Experts of a small language model.
Size: width 320, vocabulary 24165, 38.3M parameters.
Below are experts of layer 7 (counted from 0) of a mixture-of-experts language model. Rows are named router (the router's row for the expert), gate (a neuron's input weights, with its number), up (a neuron's input weights, with its number) and show model dimensions 64-127. Each number is 50 + 10 x the weight over its row's rms, rounded and kept within 0 to 99.
Before each expert's rows: "comes after" lists some tokens at least twice as common just before its tokens as in all text. This comes from a sample of Wikipedia text that the model never trained on. Tokens count by the router's weight.

# expert 2
comes after: " the", " of", "'", " in", " a", " for"
router:59 37 48 52 36 70 63 41 56 57 48 62 53 48 55 43 51 41 60 54 44 46 64 84 55 42 41 37 38 53 57 27 62 26 36 47 52 51 44 62 48 21 47 57 47 50 22 54 47 50 46 50 53 41 52 45 47 41 51 44 50 73 53 54
gate9:39 35 50 66 42 64 52 69 55 58 51 49 42 70 29 62 52 58 54 46 43 40 74 44 53 54 18 29 51 53 42 56 44 47 46 41 39 58 52 56 36 58 63 40 61 53 46 59 64 65 55 45 70 55 64 51 46 62 55 59 28 57 48 48
up9:43 27 54 36 49 41 53 60 46 41 44 43 45 65 49 53 40 58 35 54 78 40 59 37 33 61 26 58 33 44 70 49 40 55 50 64 54 51 49 49 53 54 37 51 46 51 54 62 63 67 46 58 66 64 50 58 64 57 51 45 61 62 64 52
gate10:49 45 48 48 61 48 48 38 49 61 39 45 42 45 52 47 45 32 51 31 74 47 56 62 55 38 50 59 57 34 42 52 50 43 49 50 55 60 51 65 61 31 50 57 49 51 36 66 54 58 44 54 49 49 52 70 37 45 60 50 42 74 67 41
up10:34 55 52 44 49 55 51 39 43 52 60 47 55 51 55 62 36 56 59 37 50 61 44 44 56 63 47 57 63 49 51 53 39 47 47 43 48 42 38 60 54 56 63 45 54 35 24 23 49 51 69 40 57 28 25 40 58 50 42 33 43 48 65 50
gate11:50 41 62 76 62 51 40 61 45 48 37 70 50 45 53 45 53 55 56 41 67 60 56 53 59 47 66 51 40 45 43 54 52 46 60 49 36 48 40 43 46 45 74 54 45 41 35 41 50 34 48 55 57 59 35 69 53 41 51 54 53 56 35 69
up11:42 63 39 45 40 37 50 61 46 52 42 48 21 53 59 51 54 60 74 43 48 54 28 53 38 46 47 55 48 49 45 63 37 54 38 60 49 53 52 27 54 54 51 65 66 55 48 41 51 46 38 53 50 64 54 50 32 50 58 57 73 55 44 28
gate12:44 44 46 54 42 60 43 63 62 61 42 42 38 42 42 61 46 54 46 82 45 49 48 54 63 28 27 47 39 47 59 45 26 51 61 41 46 62 35 59 29 41 48 38 38 34 33 54 41 42 60 46 40 45 49 50 50 42 63 58 67 55 45 48
up12:53 61 56 68 67 59 43 61 57 53 33 52 61 55 71 42 44 67 55 40 61 37 49 56 53 74 56 49 15 53 46 54 53 65 47 68 42 57 50 45 44 43 41 53 49 58 36 47 54 53 42 62 47 49 43 37 45 42 52 54 46 54 44 54
gate13:51 65 49 48 39 38 44 33 63 57 51 53 61 47 58 51 55 51 51 45 43 48 60 54 46 39 56 50 38 54 66 51 54 54 64 48 55 61 42 68 53 52 61 54 70 49 34 68 30 51 49 50 63 44 48 74 31 43 59 46 63 61 49 51
up13:63 47 47 71 58 50 46 35 51 66 64 46 58 52 41 56 61 56 60 64 38 57 61 40 44 23 45 43 50 65 62 47 38 66 39 65 46 61 46 65 61 59 42 34 51 52 33 55 29 52 44 42 52 52 63 40 44 39 57 50 75 58 54 44
gate14:65 53 61 39 49 53 39 54 57 52 56 39 42 32 52 60 46 62 74 58 70 43 37 61 49 63 64 38 44 70 39 57 49 73 34 55 46 52 55 36 35 45 42 52 55 44 53 48 63 49 54 54 63 50 46 33 53 80 44 43 37 61 58 50
up14:55 30 51 42 46 40 39 52 49 65 50 47 70 60 48 47 42 61 46 49 64 57 54 47 51 63 51 57 61 35 43 36 49 62 57 56 47 45 46 61 50 53 50 46 54 65 61 41 62 56 43 50 29 55 54 60 66 51 25 45 61 59 44 43
gate15:58 53 52 70 52 53 40 57 60 67 53 51 58 49 54 49 63 63 34 61 41 43 61 66 63 53 50 48 49 69 48 40 69 43 49 42 38 44 47 63 40 42 32 51 45 51 48 56 66 26 56 43 30 49 44 62 33 44 35 44 52 50 55 30
up15:51 56 48 63 42 71 46 45 56 48 46 55 62 36 56 60 59 59 43 57 47 51 63 62 82 53 53 46 43 45 38 26 51 44 47 54 53 51 59 58 47 51 38 56 56 48 32 66 61 51 54 42 57 59 52 59 40 43 48 41 57 57 40 40
gate16:57 60 42 51 52 46 33 43 58 47 61 49 59 51 44 66 51 48 53 33 38 50 70 54 29 40 49 47 57 41 48 51 68 49 49 50 62 69 75 57 63 45 54 55 34 32 26 41 45 44 46 66 47 58 34 49 36 66 48 46 52 43 31 62
up16:56 52 51 66 58 51 41 37 46 41 41 43 55 53 40 52 63 60 46 65 36 62 55 63 36 48 26 49 44 40 50 50 36 43 54 50 59 48 60 50 57 48 44 42 42 41 37 54 44 42 60 65 41 43 46 47 59 57 48 46 56 42 25 61

# expert 1
comes after: " |", ")", "|", ";", " —", "%"
router:38 70 49 53 44 47 47 48 57 40 37 35 36 58 49 49 46 46 45 64 48 38 55 50 55 54 45 60 45 50 45 53 46 42 49 50 40 52 48 56 35 53 51 54 57 50 59 44 61 63 36 57 34 59 68 51 64 35 50 44 44 65 51 46
gate9:53 50 39 48 59 50 54 53 43 60 47 51 68 63 47 52 52 50 53 41 53 35 66 29 52 49 51 61 42 40 44 43 49 62 33 51 53 39 39 39 49 65 54 58 60 38 52 59 54 51 52 49 55 37 49 58 59 63 60 34 43 56 51 49
up9:47 49 51 45 68 57 38 52 69 56 38 43 61 60 35 45 32 49 40 49 39 34 44 56 54 58 52 43 56 44 54 43 49 56 52 38 48 38 51 39 56 57 53 51 45 42 58 45 47 62 64 52 52 60 47 66 47 45 58 69 51 43 38 63
gate10:52 66 47 58 49 59 49 63 62 44 47 41 60 47 52 45 53 50 69 52 50 57 31 41 48 38 52 52 63 68 56 64 58 63 55 55 58 75 58 48 50 61 46 70 66 56 43 51 58 45 63 56 46 41 44 65 36 42 76 46 44 58 50 38
up10:48 47 51 46 47 48 52 48 48 73 63 42 59 56 47 43 47 57 39 47 38 34 60 68 45 46 50 54 52 36 53 57 59 67 60 37 52 53 54 45 53 49 68 44 43 51 64 51 41 69 50 61 55 42 39 48 45 40 55 46 63 42 44 31
gate11:50 55 32 47 63 41 66 46 58 46 53 41 49 56 66 39 32 28 57 43 51 60 48 44 58 57 59 49 47 50 64 36 45 38 49 41 53 42 62 59 48 86 54 58 67 36 55 23 45 48 43 41 49 57 60 65 36 50 58 42 55 44 60 34
up11:40 26 49 45 33 48 37 42 40 59 43 56 59 57 47 60 55 25 53 42 47 55 39 59 52 46 49 57 51 48 37 59 59 62 47 38 54 65 55 49 45 36 37 36 53 59 45 71 54 52 32 51 66 56 59 41 74 58 58 51 47 35 51 65
gate12:34 62 51 32 56 51 53 40 71 54 52 63 61 63 64 42 45 46 49 22 42 47 50 53 59 57 46 57 44 59 52 45 59 39 46 56 67 50 43 41 47 52 57 64 52 45 47 48 29 53 54 56 53 53 61 43 41 46 56 55 55 67 51 62
up12:62 46 60 50 56 41 35 55 54 41 46 46 47 57 47 72 47 43 53 73 41 41 43 51 24 49 40 37 41 49 52 47 47 43 62 68 50 62 45 62 36 53 47 48 35 57 47 62 56 55 53 36 57 46 61 37 43 31 52 48 60 35 34 44
gate13:30 60 51 47 47 42 46 40 48 43 56 48 52 41 24 49 63 34 50 41 52 51 41 62 34 52 47 44 46 58 44 46 57 37 41 54 57 36 48 71 66 65 64 44 56 69 50 53 58 47 46 45 71 56 55 56 55 53 54 37 37 46 60 41
up13:38 50 42 57 42 38 62 35 53 45 56 63 53 45 45 57 43 72 49 61 49 50 42 59 46 36 60 43 44 69 46 55 54 71 50 61 38 47 56 46 48 45 58 47 36 56 57 48 57 43 52 46 65 57 59 68 44 40 43 59 56 56 38 60
gate14:53 39 46 63 48 68 64 51 49 38 53 41 48 66 39 39 59 57 49 52 52 59 42 58 61 36 39 50 51 45 41 46 40 38 47 52 37 58 33 47 51 46 48 61 70 37 62 47 55 48 41 46 51 44 33 56 36 39 57 32 37 39 60 66
up14:46 62 54 39 65 38 36 54 51 60 60 58 61 45 64 51 35 45 53 48 44 44 58 44 27 58 62 52 50 49 45 52 61 55 52 39 51 39 58 53 49 45 45 40 34 45 39 45 42 49 62 63 49 50 66 47 63 56 44 69 58 47 50 23
gate15:36 46 61 61 48 46 48 53 41 48 53 34 35 45 45 45 62 43 51 49 68 42 51 56 67 67 54 32 51 40 65 32 56 62 55 50 39 51 42 51 45 37 70 45 43 47 55 48 56 50 64 50 56 40 52 29 37 35 50 58 76 50 67 57
up15:72 36 40 47 59 63 33 70 50 43 46 58 51 45 38 45 49 64 48 46 55 50 52 37 53 72 54 52 43 64 62 42 33 56 64 62 38 47 53 60 59 51 51 43 46 44 46 48 57 43 66 41 48 61 30 60 60 54 52 38 26 56 45 58
gate16:70 57 48 49 45 52 54 41 45 67 61 65 43 51 61 67 67 39 64 56 38 46 65 64 54 46 65 42 44 39 40 42 74 43 62 69 41 66 60 59 42 54 36 44 14 56 57 48 38 48 65 54 65 53 48 55 52 32 51 46 60 54 49 25
up16:45 48 38 56 63 54 34 38 34 30 55 52 58 53 43 71 44 50 46 45 52 59 49 37 46 40 35 57 31 44 55 58 53 42 57 49 41 55 37 53 55 69 64 47 67 39 53 42 59 27 58 48 60 51 29 39 30 53 52 61 48 64 47 35

# expert 3
comes after: "0", "9", "1", "2", "8", "3"
router:49 59 71 39 61 35 33 83 42 50 53 46 53 43 60 59 52 30 61 63 35 60 39 63 40 42 48 51 42 30 57 31 51 45 31 57 59 44 56 49 51 50 51 51 50 36 33 55 74 46 45 61 52 67 48 51 64 61 45 55 66 53 55 59
gate54:50 45 51 47 43 58 42 58 50 29 50 49 65 24 37 46 17 40 50 45 50 51 44 53 45 62 49 48 66 37 46 52 36 43 48 65 38 47 57 46 56 49 44 51 62 53 63 41 29 63 37 70 43 56 40 48 47 48 72 43 64 59 53 60
up54:63 63 52 30 57 54 60 32 59 54 53 23 35 45 47 50 61 49 53 50 63 50 52 45 47 46 47 55 60 34 63 31 45 39 53 36 54 50 58 52 64 34 50 32 47 56 44 63 45 58 25 33 69 47 64 57 49 47 38 49 43 51 68 42
gate55:58 51 52 52 55 49 46 59 32 58 61 52 45 50 62 64 60 62 68 39 58 66 62 40 45 40 61 47 48 39 61 38 40 54 42 33 58 40 34 39 42 56 45 41 43 49 43 29 44 35 36 40 56 42 49 33 55 48 44 62 52 50 62 51
up55:48 46 62 43 57 46 59 58 68 52 39 49 65 53 59 46 27 52 49 39 45 54 53 72 62 46 38 41 38 56 58 53 43 52 31 46 40 54 49 54 50 41 47 61 36 66 53 56 50 58 60 39 48 45 60 32 53 45 57 44 40 52 42 60
gate56:30 51 67 31 60 45 61 57 68 43 41 49 51 52 50 51 45 52 58 72 42 50 43 44 46 45 46 50 47 50 35 40 55 55 67 57 55 51 56 55 43 68 70 46 53 52 32 61 67 36 58 43 49 62 70 46 63 47 66 39 40 54 48 53
up56:55 37 60 61 60 46 67 70 38 61 60 34 58 49 50 39 51 51 59 66 70 56 27 61 58 39 54 52 44 56 49 44 57 36 54 44 72 51 35 63 41 58 66 50 66 33 49 53 32 49 56 44 49 47 47 36 51 56 53 47 51 43 59 48
gate57:43 39 44 64 39 42 57 53 59 51 45 74 41 27 53 50 55 79 53 68 47 43 36 79 50 49 38 66 26 45 47 51 53 48 51 63 47 48 55 58 66 49 44 53 54 37 43 57 37 49 44 47 45 37 58 61 61 42 53 27 56 43 54 48
up57:52 52 50 48 32 44 53 55 61 46 42 40 59 59 44 35 65 61 40 46 48 38 64 70 49 43 50 52 45 64 56 57 46 49 54 64 47 68 54 68 48 37 57 60 66 47 50 41 25 44 43 41 40 52 43 45 57 51 47 55 55 37 44 26
gate58:78 45 47 34 67 45 58 49 48 54 37 64 48 48 49 39 49 70 61 55 60 58 37 50 38 54 48 58 68 48 44 44 46 50 39 56 55 62 44 58 54 59 50 49 43 50 49 51 68 44 51 43 53 57 46 74 59 53 64 68 33 40 69 30
up58:62 38 55 40 67 39 64 59 53 53 44 53 40 61 73 34 54 43 63 53 61 38 36 41 47 50 40 46 63 39 36 61 32 46 35 50 54 56 46 57 61 54 42 42 43 53 55 61 58 46 52 32 33 64 52 59 45 49 57 64 55 32 39 41
gate59:71 40 71 52 33 32 35 53 47 61 55 61 60 37 69 57 55 65 53 44 51 37 35 50 61 37 34 42 66 47 58 47 41 38 48 43 69 67 53 58 50 55 47 66 43 47 44 58 60 50 55 31 60 38 56 60 51 41 53 44 52 62 58 48
up59:63 45 56 40 49 50 40 60 43 61 59 61 53 39 52 65 64 66 55 50 50 32 43 53 71 30 54 40 68 46 50 46 32 39 36 45 59 57 58 56 49 46 53 54 36 51 40 55 43 38 46 36 59 27 42 56 60 47 50 53 67 61 56 52
gate60:51 60 62 61 45 63 41 67 45 47 53 51 46 34 40 53 67 53 62 54 45 43 41 54 50 34 50 53 37 48 59 51 45 59 45 65 53 42 59 45 56 44 44 25 42 36 42 48 39 65 42 57 54 44 43 41 58 57 66 43 45 57 49 43
up60:64 61 61 58 54 60 28 52 52 44 45 58 52 42 49 46 39 45 60 43 56 52 36 59 40 56 49 53 52 35 57 62 47 44 40 48 53 28 54 36 47 50 52 58 65 67 65 43 54 39 60 53 59 42 56 51 50 58 57 51 46 39 51 33
gate61:44 67 54 58 50 59 50 47 55 43 53 57 58 72 49 51 36 28 43 52 56 34 22 50 59 40 54 47 49 41 26 41 55 57 48 69 44 52 67 42 44 44 59 51 55 35 31 43 66 43 37 52 33 76 51 60 61 41 28 47 66 49 50 45
up61:47 51 42 51 49 56 44 47 45 68 56 44 54 59 47 51 50 63 51 47 47 33 35 33 27 52 41 48 41 52 42 45 48 41 44 35 51 58 53 60 77 41 51 38 53 38 37 47 58 38 41 55 38 57 52 62 60 49 40 31 51 40 27 52